config.toml
n_layer = 14
moe_layers = [0, 1, 2, 3, 4, 5, 6, 7, 8, 9, 10, 11, 12, 13]
lr_mult_o = 0.808
decay_shape = "linear"
seq_len = 512
Below are experts of layer 2 (counted from 0) of a mixture-of-experts language model. Rows are named router (the router's row for the expert), gate (a neuron's input weights, with its number), up (a neuron's input weights, with its number) and show model dimensions 0-223. Each number is 128 + 24 x the weight over its row's rms, rounded and kept within 0 to 255. Numbers have three digits each.
After each expert's rows: a language model's description of what the expert responds to; "mostly gets" lists some tokens that are sent to it at least half of the time. This comes from a sample of Wikipedia text that the model never trained on.

# expert 29
router:133108130122165085161127124163141081113143158135124207124126123111102154111102138133161145093099111143084129095138134149111128124138072138116163144118096134185118128122109141111120102107099134137095112153096134096107159160121129137146122074146118098132148115143094123071144152154146088139093099105134152091112148124139126137140153117135124102080094129168148114128121144115136127158113120115162138144172132181129112112128150179136189094180145161155170148144127108132104129166102146145149151131126111128142138136167140110169125138123144099165124135160134118136143182167145147121123130134112156104118155120124100100141115162155123177140160154120133099093120157136135108118146
gate0:133095134144125122125104114121186085137135133130165172105119133124142118154128100164159127108091128143145128139159116142091153133152099136134186112102127154174148105126136107131142104094132112126121174123108158144120110176161112109122071178158098154117143089147110152098163120125155103137112098107122102130096139157127170097159156143095120122166115163166140104134124151180082135083094105138158102103152149174142142141133125154144154128143110157149152162111094132141122126127126090131116161135097134078100158088142099124148155135113136121150129116157120143083138149164112120099145106146130120140148106162130118077109098135121144160137124148122094103095109141112099108133174
up0:159213129145141123142113128057136089137113127125121152156137083102165134144122117127140122146118124131154101135102152127156112137106139081130111129118123097098090115109138143116140128150113126131138143115120121125118137103107111085120123094131094137044131106148157151141093132112119130141126122105138127162190141099118122067126132068141118169113059107147154126152129153148140123114121126116123128111126134115179136116114106119118109149117115110117124139125130117109118129139124116146113120085112139130114154130130093109104119074104126074124082117109111134142096119083108120107140118115093115118137158059129121175154141091105119050136102141086101142098128138158102113129134
gate1:152190166121075118126100140128113092139120090149148148140070090107121165093115155098129124149105106130157181136123145109135106097123178133123120134165132077103155155156157126129138194106128181108133127138132113130091105105130134097116105123116100161124095135124148116138135148143136152160112111089166112139148117092083143140101128124164152151136124136162106143123107163130193125123118155146088144108094164118155132147148122115128094102091122147081169119131106117165137099151128125140123149145173123096146126140134140157105138142144136107110147153097144114128140102125105108104078112133126114102170111118162132137133162103092164108135170109142140132142103139079140139137147
up1:109098098146116108075129109142102120115115119094104140114119130159116120120170147099143111116128106087112107086129135133139096134137118197143103080134114188180111153158094105132107192158136094155135101132112132092111098126105135184137132117133106083126136126133123098167102117120114111105105136154103113155094137118128127170124134121141103118096112107139135129120123117135120120122115124127131132136126129158122114120148160121158093077137141141131126120175137114120134108092152087130154159124139118158129122071107121138132102079145143107118178166158155121101167117103121087192115066131125130155118126153180102118163076148150122133142125153105114157132120111161165147120119
gate2:164090118124142175144160134141131114175125097134104115127123105158107115158134147120112162118106159125133141133126099072099143122131109148111132097138148056143127118155168132189114129114147151119105160153141142135133122105165090157135111119149148132122124166134128113115135123168148158142123163116123151109091115135123124151104116153120093093182177139125075118158142115118128159119126137156128133110110116171131104137153156133111162134099099143094153124132085141149101095145147121089164111172100145115123137151121098149140128122135108197163145133131092127109140166146132146127113141150110140099135093137142128091130179107112082142090108100150136098118144109065172147093105
up2:127126074135145160093154136136181120139189124133138160136168102160137114158143165152127145116152169080073120120108093136114134161104117113133141132143133104193130116155118116112072140140142119145160131147135127104123106083152129127167118096148106150138112195095107103108165069141109168151133132141087131070117134120148111161129121136143108070120150112139129119143142152177130127145136126109145131113125104154097121128123152151123147115120094132145122109144109118121119105086123094119140110156106121147099120142147119105140109132157117131139127169119148125172159147162145115157099174108140145052093139141123149125090130118145121128100124126101105107136142140117109073107134
gate3:089127113148139088143136115180125159144170147118131190113146112115123110127114119095151093126100157115079141149141152124141135137170116141103146133124100160143105131114092101154150106143081117114164125120086126116131136150176135157123086123122117086103122101118129088108140110119098118121083191084098133180167132145119130131119113090093118109106153165132134139114121104134144130134130108103107146087171147191137140128128131122096137147105133141133127131123143151081127144161133069117134113161097111140071122131156126117133154154123153129160132127112093191123136161117111104143157134118148144159122149137138139132106121167158140174134108163158142158177152120150087134139120
up3:127138156137068121093097086101112107091093145120151119112115121129114077123122122117105116140141107149168103121138135154164076150176135080138118067155119172145177117121121177141136159114130196097127151117110132116122117130126102125101132111131109123131148099141159117154096098094100157130140127111127135116193138121112122095112163103108122166081087147096143140120120118108142133125144121122130127114109130150164127116158098112147104120129113181114164112123151136129119110152129086109121193180124143135123130109120128116121116116093076125139105131101132133147152147135136131148134193121134111110134151189137134120177116173137139105143149157119125161152109139139100131111161
It responds to: Leading digits of years and numbers in tables and dates (1972, 2015), list hyphens, and and; also suffixes like (is)land, (Conserv)ative.
mostly gets: " city", " player", " coach", " born", "nament", "ative"

# expert 35
router:173108131103121125141159152130151122113125125143125134129102119115112095134103164149134133108120054155139131143169094095096135116146123142138119130135143119145127164139113142192137107160107139150126136156141162109132142127141108137141150080123136101130141113119116163104157120140116114137083097142098159093119106112137125139127167133135106129098140155139107127164176107123098086143154162124137120144082107153119137166163075125087121073154123114113159099133123145113078135116171146119156167125123110118178115077121113098160103095130122143162146156105132148113144189185149126140087114147071163103111138120120145099134150132098089087116123122124129070139132131131107133143157
gate1:159179126099124122103106123093158113160152133068133133148086130141102114157140086118099104100136117093108146139150128117116126124169156165160135149130076139131104120107150100102174086166144147126157169115155144165127139103119120102159115084134121118128109126124094077099154149093112131130092086120097143127160122127138122108151146116138113104176124108152101056130144134175117141131120099099151131150155163139123180103140125122123100124136145143126127153139113109104115113110096114107180117140143081098144104135126125136104119116163135089136151132162105091191115153125126096110129124104102133152143108178119149107103112106142149151110129145088097132113152127091109100110149
up1:161170130105137100096104122103182140131133150085122127139096153152092126133170121099099110145164133096099165166148126116130132101147128169142132160090082115152124142092137119105170101165165128166150171128182144172108135117107139097133109108078107129104112147141113100124154137088103143123106084123113152144146158093140114098135142107121121105175101105151074073145161147190121138128104134101129117146162161128135148125126138143140108117121149141121135141142105128108128110103106120130145136141156108115140103129128145140107122148149140100136174126160083089168147133112121092112113142114094131152125115187127157115106114121141152144123147116081099139116131128118121072120169
gate2:136072130130121129100152131175156101115153090143095149176144112183137135115138113131098160101103141148164136134108116102124134061189103142105160131127154143157115153126104116134143117124163092132117155126127162120131119120104160159151123145107115126163113138105175133118160129117148119118154127163120087145080139130133128119147170144162099115156168112148095174147145100162106119100123136124164135131116106154129111107158141100116139135105080107119081167099115123114151181137108139098156116103140145093167140102101144121091089117168126126149099137139094119095125123162141142143112124103069118167103159110095144107139121148119120106144116150105161099108134101136107103148161
up2:117184147130140123156108115082096142135106150112160082083098153078124126140107141125137096137137112136094136132121108131138114167071160126163104136149120117110130104150131152135113164123109169127139105132144092153137140129143094127087144133158129145101123117157070117143105121139116149143110152098142164130164121142145116118112073090085145142102089150099143091105113148094143122141123101117108120121141150133133137146103132187133117134171172148100166075155131136144105083113150124141081149151134121177089096148140127123154158143089137142114161104130131147145149126087126124120142131140186121089135080163176098156118126105129144146121132105150096139149119136105146150132099
gate3:152104105120141134166103168168134058126150134145119172136078101116124141095153135132138167082099119141145136152115117144090128103160138126072173088099135081114121137104155129088132074117135157115085146147121091152171158097112137181133091136142106122139143117104124097097111131097112128122103097117128153135114134109116091098113152134155102095119151154158169115136102158146148140165117161131113131181148132164161123115164130142159129120148161163179131137136148140146109115103109106124130145147135148105126129126120118129157121101131166110145151142162095096109121171168162093147139137171127160110111148149117154095114105117115091129123136148119163105130152132131123123120092
up3:114090165103105111113145114114090148096089143152144146164158129148141099131132152131167118111127103157137118114117108131115156169116127161116135119097114119164143122146119129140126123124176110171112122140130156112104125116147144171140134126143167105136120087110118146099156146108085080169100101104091122085117112136121129164085146144125130144077143142164144118124173110107081093127158153148147123157100103141107123173138114176119140113123112145159153132135156143133103124099146116147141151123104142160147124088157136113150117094094124171175121161109135159108117138191136118136086100113112133126132144079135097123201147149124090100141114130146106128137095179153117085132149
gate4:149127141104141130126119113091147151134128096086122152143135090116132129156107115145072111183138127108148125138135089116150140138154130156161093138104105173162126151151131135137101123158070151139122196124139097118137139146137111158137112109140162112137154148143143125066123086132119103106161141154142112111102131136147125150100068127158115119129118135093113143143113106130167132056171125141129116170144131097109141113089138102111120098161130103116144107102124112167134098139129134082156125149125115110135103189097126109142114115201136152095108159138118134141142113163112085150132139135118137059140131165144168136105128102135130143120099169135158119135137115084138138129155
up4:152125097141114118116146172138119139144188067161130142113165134141134146096119177116146161100138132125103090122124155139146130084156110119088159073123152121150133153142152104142077084066193146138131088169122132119139128110160109128077111151113153155134157131146140160126123107187099119103107143126170095141152120152103111147085128145137112148117094092138171160126149106137124146183132168123136130129131129139133128123134112146132115131108147151138124100171130149118133120112107112149078122173123114121137158141125114134120124115100161109112155104155125121109198134152123129136151180104131132158144090122127108162136114142151119088113135135135130153163142143134127101087133
It responds to: Single capital or lowercase consonant starting a split word, often after quotes, brackets or hyphens, as in "p(oetry)", c(oda), G(eneral).
mostly gets: " P", " F", " C", " G", " K", " c"

# expert 0
router:129134109126095146142144153144138105123185137101115155157078112133133143085110109115155129122139140098098166138089125159110102182122104146126098091128165169143137144141136161081108142074153108140106128175134110121115141155126144098152129097151128070131143153171157085171116155110146113153114143119158136127117151103073113143156140118130136184120072126118092160149152138118135121156154156078122147152149159133142135114150162126111106107095126137139134104118141129128115128120127093143134167115076119105111156101134150130147135137142161125099125174137122136107118134183112097139072114136113118127118185141158116110188140136153099122133139138137129154133130150116160150091109
gate1:176132161158148104102063142139115077146126135141081137143108108110147132106115141126132137122063094136114129132122129175130117073158091123159126124134144124115100101126139124130107114141056131133131127099122042131186123153133096163099121131130113097120130120091122173112104110103101105095091112162114110121114156117123133098129116163157105143166099140135139165110124156143119109150098201128111129180128130114183120095141149142127136106142126105102126141139119111147130112090122131105132138136150126124137140103097118119100130091105141124121138092132118132138136119108141111118138116076160138110153133136118095124068143149148115103132146179106169106132148139143113089119099
up1:130139107142137136122109137074130108125159122145129086158123165117155136114159181112141130135097135155120100150153181094124143106148111152187120135098128134111164132126091085122133111127111093190122122107141091111141126133114100138118065137128118126139088131094142161124084110123097136112191106116098120155105130131133155086110128119155085160130082125099134135120136099128179075120156125144126127135133121147123104122107128107131163146140096085110125098115153068116147126089104097117108097134106111146127141154118150080106100118113127128116138082113085105149169120101125115107130103135128093124132119162087099152115137079101148126156070154142133137119146137158118147134110
gate2:107108182150146146113116120121133106139130124114145101099125156113140132153158140127092141127108162140121130153113084196128145139143088114141080149102167140125137087130110100139188133138116129144150089099162165107174163143193142151170107147140162140125165122066142092127183136113111092140113117102103198102118095145102128165129123127130124115125127122151108126114136123136131141143124101098106109128123153087085127101126121105144160123134163115095109131117111125166092106111088126101150164128128095130137113112129169109151073146130075112144117117161126136100134124145165101156153087098163131166114162133117117101111155123133127137155118168139127118121133140128147147110123
up2:080124146120124108099125121125134118112106129172143047072119144124133123129207143101091141125145147155102131123136135139133138127145118128127094173089161097134129122105124116124171101141119134137144085102158139154121163134157136156131123155109133162130190146101135094125155157138054139144102137075122171102114125108122127147129117093129126142158151150142117107149112142110152137132128101108107138106114119096138131114117127110153146138133159094107113042105125108135123096126155135084167139100138117122115120122136134109143068106138116127169133168138150096118135145131170102172135117125185137119110171151129130114099165133115103099157133124161132123133092115143124148102115
gate3:114145118134147119139133131124097168123103106120143116147093139138099132157105161161103119124139091137146099173115105116127156104119122148142138116169083133121139135109131117169147165108117176157165097169155145144142097148158128111157070134155131184129104104161085136126107145128135173166152160046129130124100112173116125147137158126101115138142151101143110099158135083123142102145141136112126134145135122126088125134132142128155090131077109171095127125105094155159147102113164105148100125124129116113084116111124152103137134125103131150145156164112124098106107119164113141121107112151090164128123119163185126197131150163139159128117095097105147169119109127128138151132119
up3:161125110164120153142126175086071118124109105214087114145110104142107093121098116155087118095140135111131176119158100118147142134152113112148142122113136150139112159126120119140053125131111161157158115160139118148123115105135170120114136136152162111164122069108164140125148155120112145099128148092169120113150160125106130141126101122150135149135132146107115147150143117148123124157087138154116097130121121106146103150090128090100118110124121115135131113128181082113147125159135120141123144158134160138132115147157123136134127088092142160134130146109155108141127117096081119105094109100107132111143170135130138177149117166098144107145070137144155146170127117159173111138080
gate4:151129149150167142105130171150128161150150139158123158171177089139157159102115127143131158149125111113125117083119129123073112089115131157145096143124132131129147141133139129127112143164120148102136170119118129094135123147108115157159098107149088104116133131118119144137142117153107125110120117114116091125182094104107098168115141103120102087110116136073157130134135141137123149156179123124122134086111120139109108155134137092128120117158119135141147153166126103146099150147134154068131121156130169154182156112169102161085119148121104099157181106123129163164155170144141124105149149154123140120110153124133162103103143092134122127127192164139140152165118070162118091134129
up4:106116158108147125127150127120127114122169106121144128115136033136163153143125112156117130141082118126167144134132093129137122146102103210076117135107128148127149134185146116145117148149120151118095087168136131130158164170119101139128142141124172113120143071135110101142138140137125072099108113167166160103098115137065142119172163082120116113113113155148145120148163132133131103140099121115105143139117142118160163098131115108106130108150143170144103139119159147165140149151148122102115121142106129124098118142127122144124136127101159112112089123121090142121104137106179104119141087129157130131141176142136121148123136108171098129168169128143115163155095134101118133102127
It responds to: Capitalized name-starting pieces and short prepositions, such as O in Oswego, Har in Harlem, Mar, and on, in, from.
mostly gets: " on", " Mar", " tra", " Ex", " Har", " O"

# expert 24
router:152118150103125123132116119094134094171138144136133172149159073116117105105126139138127151144115128139142168132117144137091112163111122087137123116132141132132119201120141148109142110126130097130111144140122103126129145145117126140116104063128107160100140142148157146150129121098188146114144121117164100161115122108114126114122154117121110175098089121130163138179171145105138162129120137118132146142115131117144138120113124136125127123142102148109122132101150138180068125141101150160151099137135144117111167160137035129112128083102117132154132115117124148115132177138146130138107152149063127079120204148129149137180149142085101092155108164149111144119154129115118092114142
gate0:141107105172151139138102179127158076119143141108108146144108127132132145116148167091183098127169091104124173146138100138146123102187147118123077131147148172122175122089111147143172142092121104136129123145100124147143162139125125134092185098159110105174139124113147117081139153104123160090115183127118118151150105134081139109128157083149114159127150147129118091141076096159148149096140124145111117117106150133108110119152115078146139124134165144120156132115135102091128128118142156138108100129148147104144122135128123126188135133138097106119115141149152122120141129109135118126113107109157140174142079088113155130104138116104121112131124118135129118121149074154160095136088
up0:140141066133119181132123147118142124120106116132128098107127108152127142123157109113157124162171141106147155142138145125165102111138134138079112139121125176172135117110152128155123148076157128154147155135125117175130112138116116119119152133138098116167117112068097124102125120138101124087109132121098121124140108104124137151131102130163135112100167131063117115098112127150120143118173115108103136085115121121100106107124126097171143140115132111138158105152163122084139139062145136135103121151138128136164125110117154110124157197139084109140130124160156138121203105096111128085157145121186130163159114123120118135094121117113126150121147100113101132154133103186174149154111
gate1:132111145101118135179147122131109082135124099083099162120129091124171108158132137163112132107139119117138124124108139087126127128091135119111152111119156143112118165181113150147157156124129125141139161122166173110105125136140152142149120124110163130146131127122135133150136129170101129130125154139108086178130050106135114150113077117175096152135142146115127112119123133137135160104152160182107118154094105123143144135112137107124077113102100111127148111102162127177100125101135137092161112114100133093154093108122139150097135128148099127167141157099154121130118130124147133198125112147126146116156127080098197130107082094087107138083148124094125136123150125112150101145099
up1:149139149122177119170129075114135106106148126123094174143162118159188102145102142192121125086097120147167087149140129096156104138113148134125119122141151126116100094144108136130183136115140141161127134133158151100113102174136105164179104133184100145136101126156152103133123175085116153204139173139141133143171108117100125107145116135139088105158143113110126110155144156140122147059132127148116135119128058112143121142120121142109104155116102125129100115139158122149087140161110138110103134142117117114127131120120164102113108083125126106161169159088094133108102119129121105106145109139101118120125147124122135132139110150160171111117113111123128171142122125141134119113126
gate2:122121115168149137120120124135126114111185123134082121127123139139129146106104110160112094097093117106170127139151062076088137118124113081124134106152115157128189152139124110147128131106123120117119134132122178165157133106111152132147118184161113131118137074122106094135128153099119136178083139121123169146090103161124139121125138157122121157138147170088119115164119143115121153115113125138142122091142118145072129154118127152164127139106121113108091119159112064142120129145151115125113095110159110097123117105128095160166119114130113152122172127144099105085126153161124139108094080140107146175150107172104104109121168137103143136108134135133138129079114126141113165173143
up2:112090132116122144112137113130130132101130109127117124148123088125117131117156140168118134154089151095111184172109114104130125135135144146071171100096130142149128195141149099116089174059120142120155137147126120161138105103117146116159120144175146147128128125093087147129110077153095149116114093121130129146100110141118084157156116138126157093107178151110123115111137107162141112134128145123131131130138170142102131117090157124098137100143100162127172144114098117119127161122127106129104126143135157082086148115100138151127125180121114098177181131149180124099167122069129122173146146119119136117126166149075155114129140138137124116111117155117124119104099135109162142108115
gate3:132137118147086159122116108142079132151169133132141157137145148098107117084118150117095125124118150148083153133139117114111133141149103083139137141116140179167141156119119105105080127093117112116130104115105132092150167116116145124145123106168134127130116127114147126144103109095157179110139129127155129110148150136127142109155103148121153126093148163120143138135146162112118154178132108131181140100145115127086102134072153147111143149147140165167113157120147127107160135155123107151118097105194115131103144153129145144121124094119115133160164107162173145132130115133097136091109148129077140113109129178090148128125079184132121103150108179176115141128136149097081095116177
up3:196132143132102137157127128121136040171122145104097157159117114143120113151106168125151143119129135166124154154120132124073130142075142101142102124126139114100079152130075124118154112152151107105113116126119134126113131105145128121144135093158137133104167144184144147147117142101164128134135129115148101135131144126127131100141141136151107173132104128123126139113130134137139163107145130163099126162123142133158147114114090133086088114170133121106115140116124141138092115172126115130160106133137145054101143137132083112124154075083132134201131140109100131164121163103143118105131105140085145114124085103108146110142177113083101106122116158117119117097112124103090113120106
It responds to: Individual digits inside multi-digit numbers, percentages, years and table figures, such as 51.2%, 750 hp, 1780s.
mostly gets: "8", " medal", "olog", " h", "6", "7"

# expert 2
router:144093162104107117140155167154098106144168152180096139163096125125145103098130116148150159137126083109134141121132142137123139133134150129105135111120134121143117110104141139128103169134096079084106117150120113123094137165144139132177124090094137113146105148124137098102147171096130109128110097151120113131100154136105139111164130106145145150109094149141133161180089130126131083165108164135115127113062143134130119120137112123145147156131131077126104116174129135147115118176123151133158123097115129113099162153104093119173114115161116145151101139139145100133111180131156126165095125162116184128119140186115126105144080114130149129169157100119186103135104151109127150165119
gate0:141125123099151133127096118180113165142127103153107151138155145108135130131155138164144155103096116125117129164114067160128156110122141157137176168144164155119126107116135116158126114125112147121114117128178133133140153129143096127134142169113116161146113144152137145136111146166160143171160152116141132167115114172173147105136086150144035117121126139135138076116093106104106139183141138150136135143140102160166106112129112152136111154111114158143141167134124068141153140156079160124123165117127130147100119124079132147114164160139121126158140144153108119138133119145158140103109115098093153171165122101126123091126100157140137121106084111115146129134133132089159134132074
up0:137164144118120117079150126108176159118155132126098128158123141150142083153120132154178094138212148094096129136160159166134111098110143126153080097127139112142118130137149141081111128134096121120124142137134145108115117121147097160126152140090143101120124135151141167055126089106107126143111096117047145098102136136103134134110116148092151160109146066157123130122115122148120108139128076144139140122106108167124097157172141167138129164106113133142104135162121127144138135123109092121143138064107154127131130123125143142141150121125131095150099087148150095085122108147170131108115154105109138095087130148099114143122107111102150138143137160110138114134149128134130164117156
gate1:124104095151141156101137086106103141119103093146157093087107130120133115131181147166112161085132152132173168082153113111094156114112132109103106130141086118102097152078108099105093137106143121151133144151135171133086143134114153137075120155160154131137140118182116141098120128084132151116138129127138095153110125122096141127133115112130167123133149149130140151156134134150129148155090140103145111095157111079129122153087132121149148140091115147087133136106153144153123124156158122109139134125134155130132113136132142128090093150170083155124128164129101156138127172127094130162128113104112076106139075126106163095124142161115113120117151185152123072132154123103144133093114
up1:106141123108141169110137155126137130138097118142123125142113145150117142108142102121112173135173082140109107068110150121117081149111140114177082118090136154133132124147122150136146138074191098098129128123165131143089130112132169206145167119080096073138139113139125150115118115142159140109109155170154128119154144160153113130155102142138129153128112098127130169134167121144136173115124099100146135099124121092165144147143136142163109118162137138163104068130118125140152120109142130118156108109127124144121135120142144136153091103149138193101091134139168107113153145175140150152117110156129145129117151170106137143137146170099142143095155171153150118136147130118122106108113
gate2:117102135113164138192148139147125160144108092150105119131151123115135144123141105141155122129093085135151127165143101109059149190134147131076176124170132124151136106142093161162120092100069122094118128147145144150137137165126142153157158111112145125149121149135152141121133149137111131161143155138100162141102084122131114137114101111112116136165112170118113143141147132125129148131195124133117143134141120128169165138115123155116116132113152103141157094119115144125122127158159094130154117117128101144097134157136152165127140157133112128140163134128118129119146146169148155128110102131097156120167191152145166117106176111114124134070144170135159103076120102085131165111097
up2:105143127108137140172138125123145176117074096155097079109082154113138134131154134156138100144105116165145114159085107092100144142125174127127158118170152150122115104111127158151115120143077152120129108132133174165152091180121091118135110134089155141135067127137114131111131127150121115148128164156101152150154121150100143104119128132129062130174122155119131114109101112119128123141133120143125143116110107119164157125103101165107130174124103133119134112120098112113150088163112117100118112106131119159101145121155168139105121142149105167108144147181140112121124099097120118112128139089129108109165121151132153132101133103138151145090112135156145124116084143121125221109089
gate3:128115101119164107165173127151117153137194090132155103100109154161146157101101125149139101136121100102154165176168087140116117083124127141108133127137153109135156108127105093114137111146160124141136168201105132125125140096133114113117154148119150123132143145115099130122123134117126140107118135105095125145077082160157108178142103104120107128149146119151107148122144121135157169097129132161120153133129144171144168154161157161084119123099120093123123126131120176115120119158116133116127106125118123098172101099122139120121092120166127119133141120137124100109095136132177123104123128132092127121143140168145165129080129125091113149102148115138137086097126110067108169174072
up3:122110142105143111131179136177130160118204101129163129126122144171116141123103108166123120120113112084164177155175107129120131128136134179071123123135161118128120144123106105090142109147161146133132150194105134110094155109106126126147156132132186125161120137102142120109132164112123139148134130125096151109088093168127129180126094118118126133132148150165126113117147102135136154102144145144127167137114163131107156162156137145109118134127136061112123117123130164102113109125109107107140133137093095120147105130114131155130125093152099122157128132134139100114109134145168121108154130108124146112128151133175186138081115116123131131130123146140151062128089121067101122165093
It responds to: Articles and short prepositions after verbs or parentheses, such as a, an, in, of, on; also word-initial A, fin, Thai bytes.
mostly gets: " a", " A", " in", " un", " ra", " more"

# expert 63
router:122116141102154098119142159148136142109157153128121119133169119115102131080127128111139187124103124123080128126137110154089127121121114146146167134119104083110138156128130130105079132124102103145113128151095085085153133160131114134110124090127146089179132133111100122131148168131119086172135125117122153085091150133158081171163107141110145138122139110169117116176170101071136102180157100103118118134172111118092113114133121153135163143130166148125121155159118153149130139140118146142122171178123138121156134134146095126182122117127144123095140118116116160108162142142136118113105152137078153127087171164098108100140134119138114119101170111149108080141106156126113163109139
gate0:102122079094133131123137156135141115164098102107166126109119117122122124114106137131090133121169136155111134077112097126081151114104102162078076175116162117056134117127123143164151111148141156141101145146138135121115163102115133128118158172138168147126135148107124104103128166188084156103114125124143109137116115145123106137080097173153104108118125112149098149135103142117145081106169144104143105170105159135143126143112105112127110115107134099131161123077139118134148157113130136135113109113095125172142090115168185136114169165121089148102088143098163116134115119137128173159128133150144139092131122113116135129109098158140103152128158103118118127118140132108116071133109
up0:136109136095142137109104110105140111127161141122135161107128120123134102131104090120099167148123165138109184093132165163174107133160116107143124157102154114109119125132146136110136087111126147120138158140140105101134122149117114126118103074132126123142147103126160090127126127129160185126129118132136133085122131104161147115129147091102141083112146092152142156117140163144121107147153132110150096109147130120140133102140124142118117140130135136110152144196181165117090151149104105093145169173121154115141170152162113085132146101131096099127146082115114152157147134206108125101128199139138101081136159140137141129138137184147144126172107131123112120150147166110125116105178
gate1:132118120098149131108137129104111119135109125122175122133143071071116078097111099096089161121127132123126131121140132145139118129132123105105130145121170086098150150133139169127128092102137120150073139092133099141116120123067133144124104114132129143140160099108149101130109157164131129126117138134149130139154108110143121112129106110121161116163119103141132142186132180151144092091126104126119113119126085109156148118102107138101118124128104137112132122099158119179135135094124061128136170128081179161100113128184156094108122117124133146114108119092165114121154092191151156097149181142117139073115162164084115136142134115117125131109145142126100133125143165154084144115117
up1:114092095114167161122136121137147145134122103133138128112138125087099118100130120062090147101130144118119124127134108188104101115140083146106122154124158092046136121109136136121120146176119101141104129095127130151125140122109127132115093119119140136162127129088130127107136181165092124122136154127150150112159120110129136138128072116097156073182137101135114116136128153115137057090164105128084109115127106114141155117120114154131104114139131140142130118123129120149123090127129084123150153113087171184102114125196162119124124133123123166118109119098150129122134104179151180113175163125134135081117113134111121135124155113131114160095149094140119133126126151123082139130120
gate2:143088122074137172127155138133102127164123142112141139100127127139138130118125136124142130060167119130174140108124132131105133125123126086134084103142133185074133097169105154145143113119132148100097125161165176128078137135137127133186112143118130144090130132148125158128133165153169156141125126126116110139102114116150156139121140099131098148131120146138146165138118147084142105096142130096108126161114146140204133158140112149181105153159138104117113103130114146126072127161123091164148163132091148152147134134159145123127137137119086152173134131107117101134124153154173107134137114164129130117134146144105149106139159163109145152099159140147140156101132121178088112123072
up2:150108128158154118160149140137146116165107141122080142138122129175140120183112147161125106103125102074150097164136079093073143132131118125099140148106132137102176121135120132137131158147127114110125143155179193143130143115109147104124161190147125142082132123157133127107146123138133118152112115114119115149098128161145113141144163125147087142151143175119124104144129117118141107082099139122129143156123172136122138145131109144127087123125099094098112133094086111143114132161143136151104113090098175152112119110109102174163153150130103134130153170117094110119127149090145153135112045129119148159136112088117121126133139131134129113080093131115137140062109122132142115133097
gate3:136101133155096118122159110127109108135120102087142150132109116126155133115158137119121115113134088086093139132152150144148130114146070142123116140118141129167104130132128127128190126120140125137126113131116184165128111091134142119168104117085092115147164106090126085131101106159135146086120100114095137131129122121127149145157079140148089106111110153129095092155051129149128122101142162120138125116120142153115118119095166147135137111137115135129157134113093078141157159110132084130129129134165157135079107108149165157121157136147135163159122127163078112124090127160172135142158134147159180143090124164140169102123071101132120164107131162084153146132108107122123102129130
up3:151140131151128101133133134141106139134152145099095109127118116173130076185128144160146122093099110088132100136131107094107127120126150164117106091136133133127175146123140123139141183096153132138120125175122162145117111113176131137125140144157123138084118072151112139084130131118117129139111111111114137146139120123114123145121142159176086165137137146131097121141140130152155073109128148149120133159113106129116156155183160118184091118116081140088122116182116113128075118146141122187136135094128111144098119107112116110151132134147152126098155144145106117108123120157129172150121071134086130129149129162162102133120177124124131084106116108085133136122115106141197145150097
It responds to: Single digits starting or inside numbers, years, coordinates and table values, like 2016, 1958, 55°59′, plus Japanese or Cyrillic byte pieces.
mostly gets: "pp", " music", "1", "2", "ipp", "3"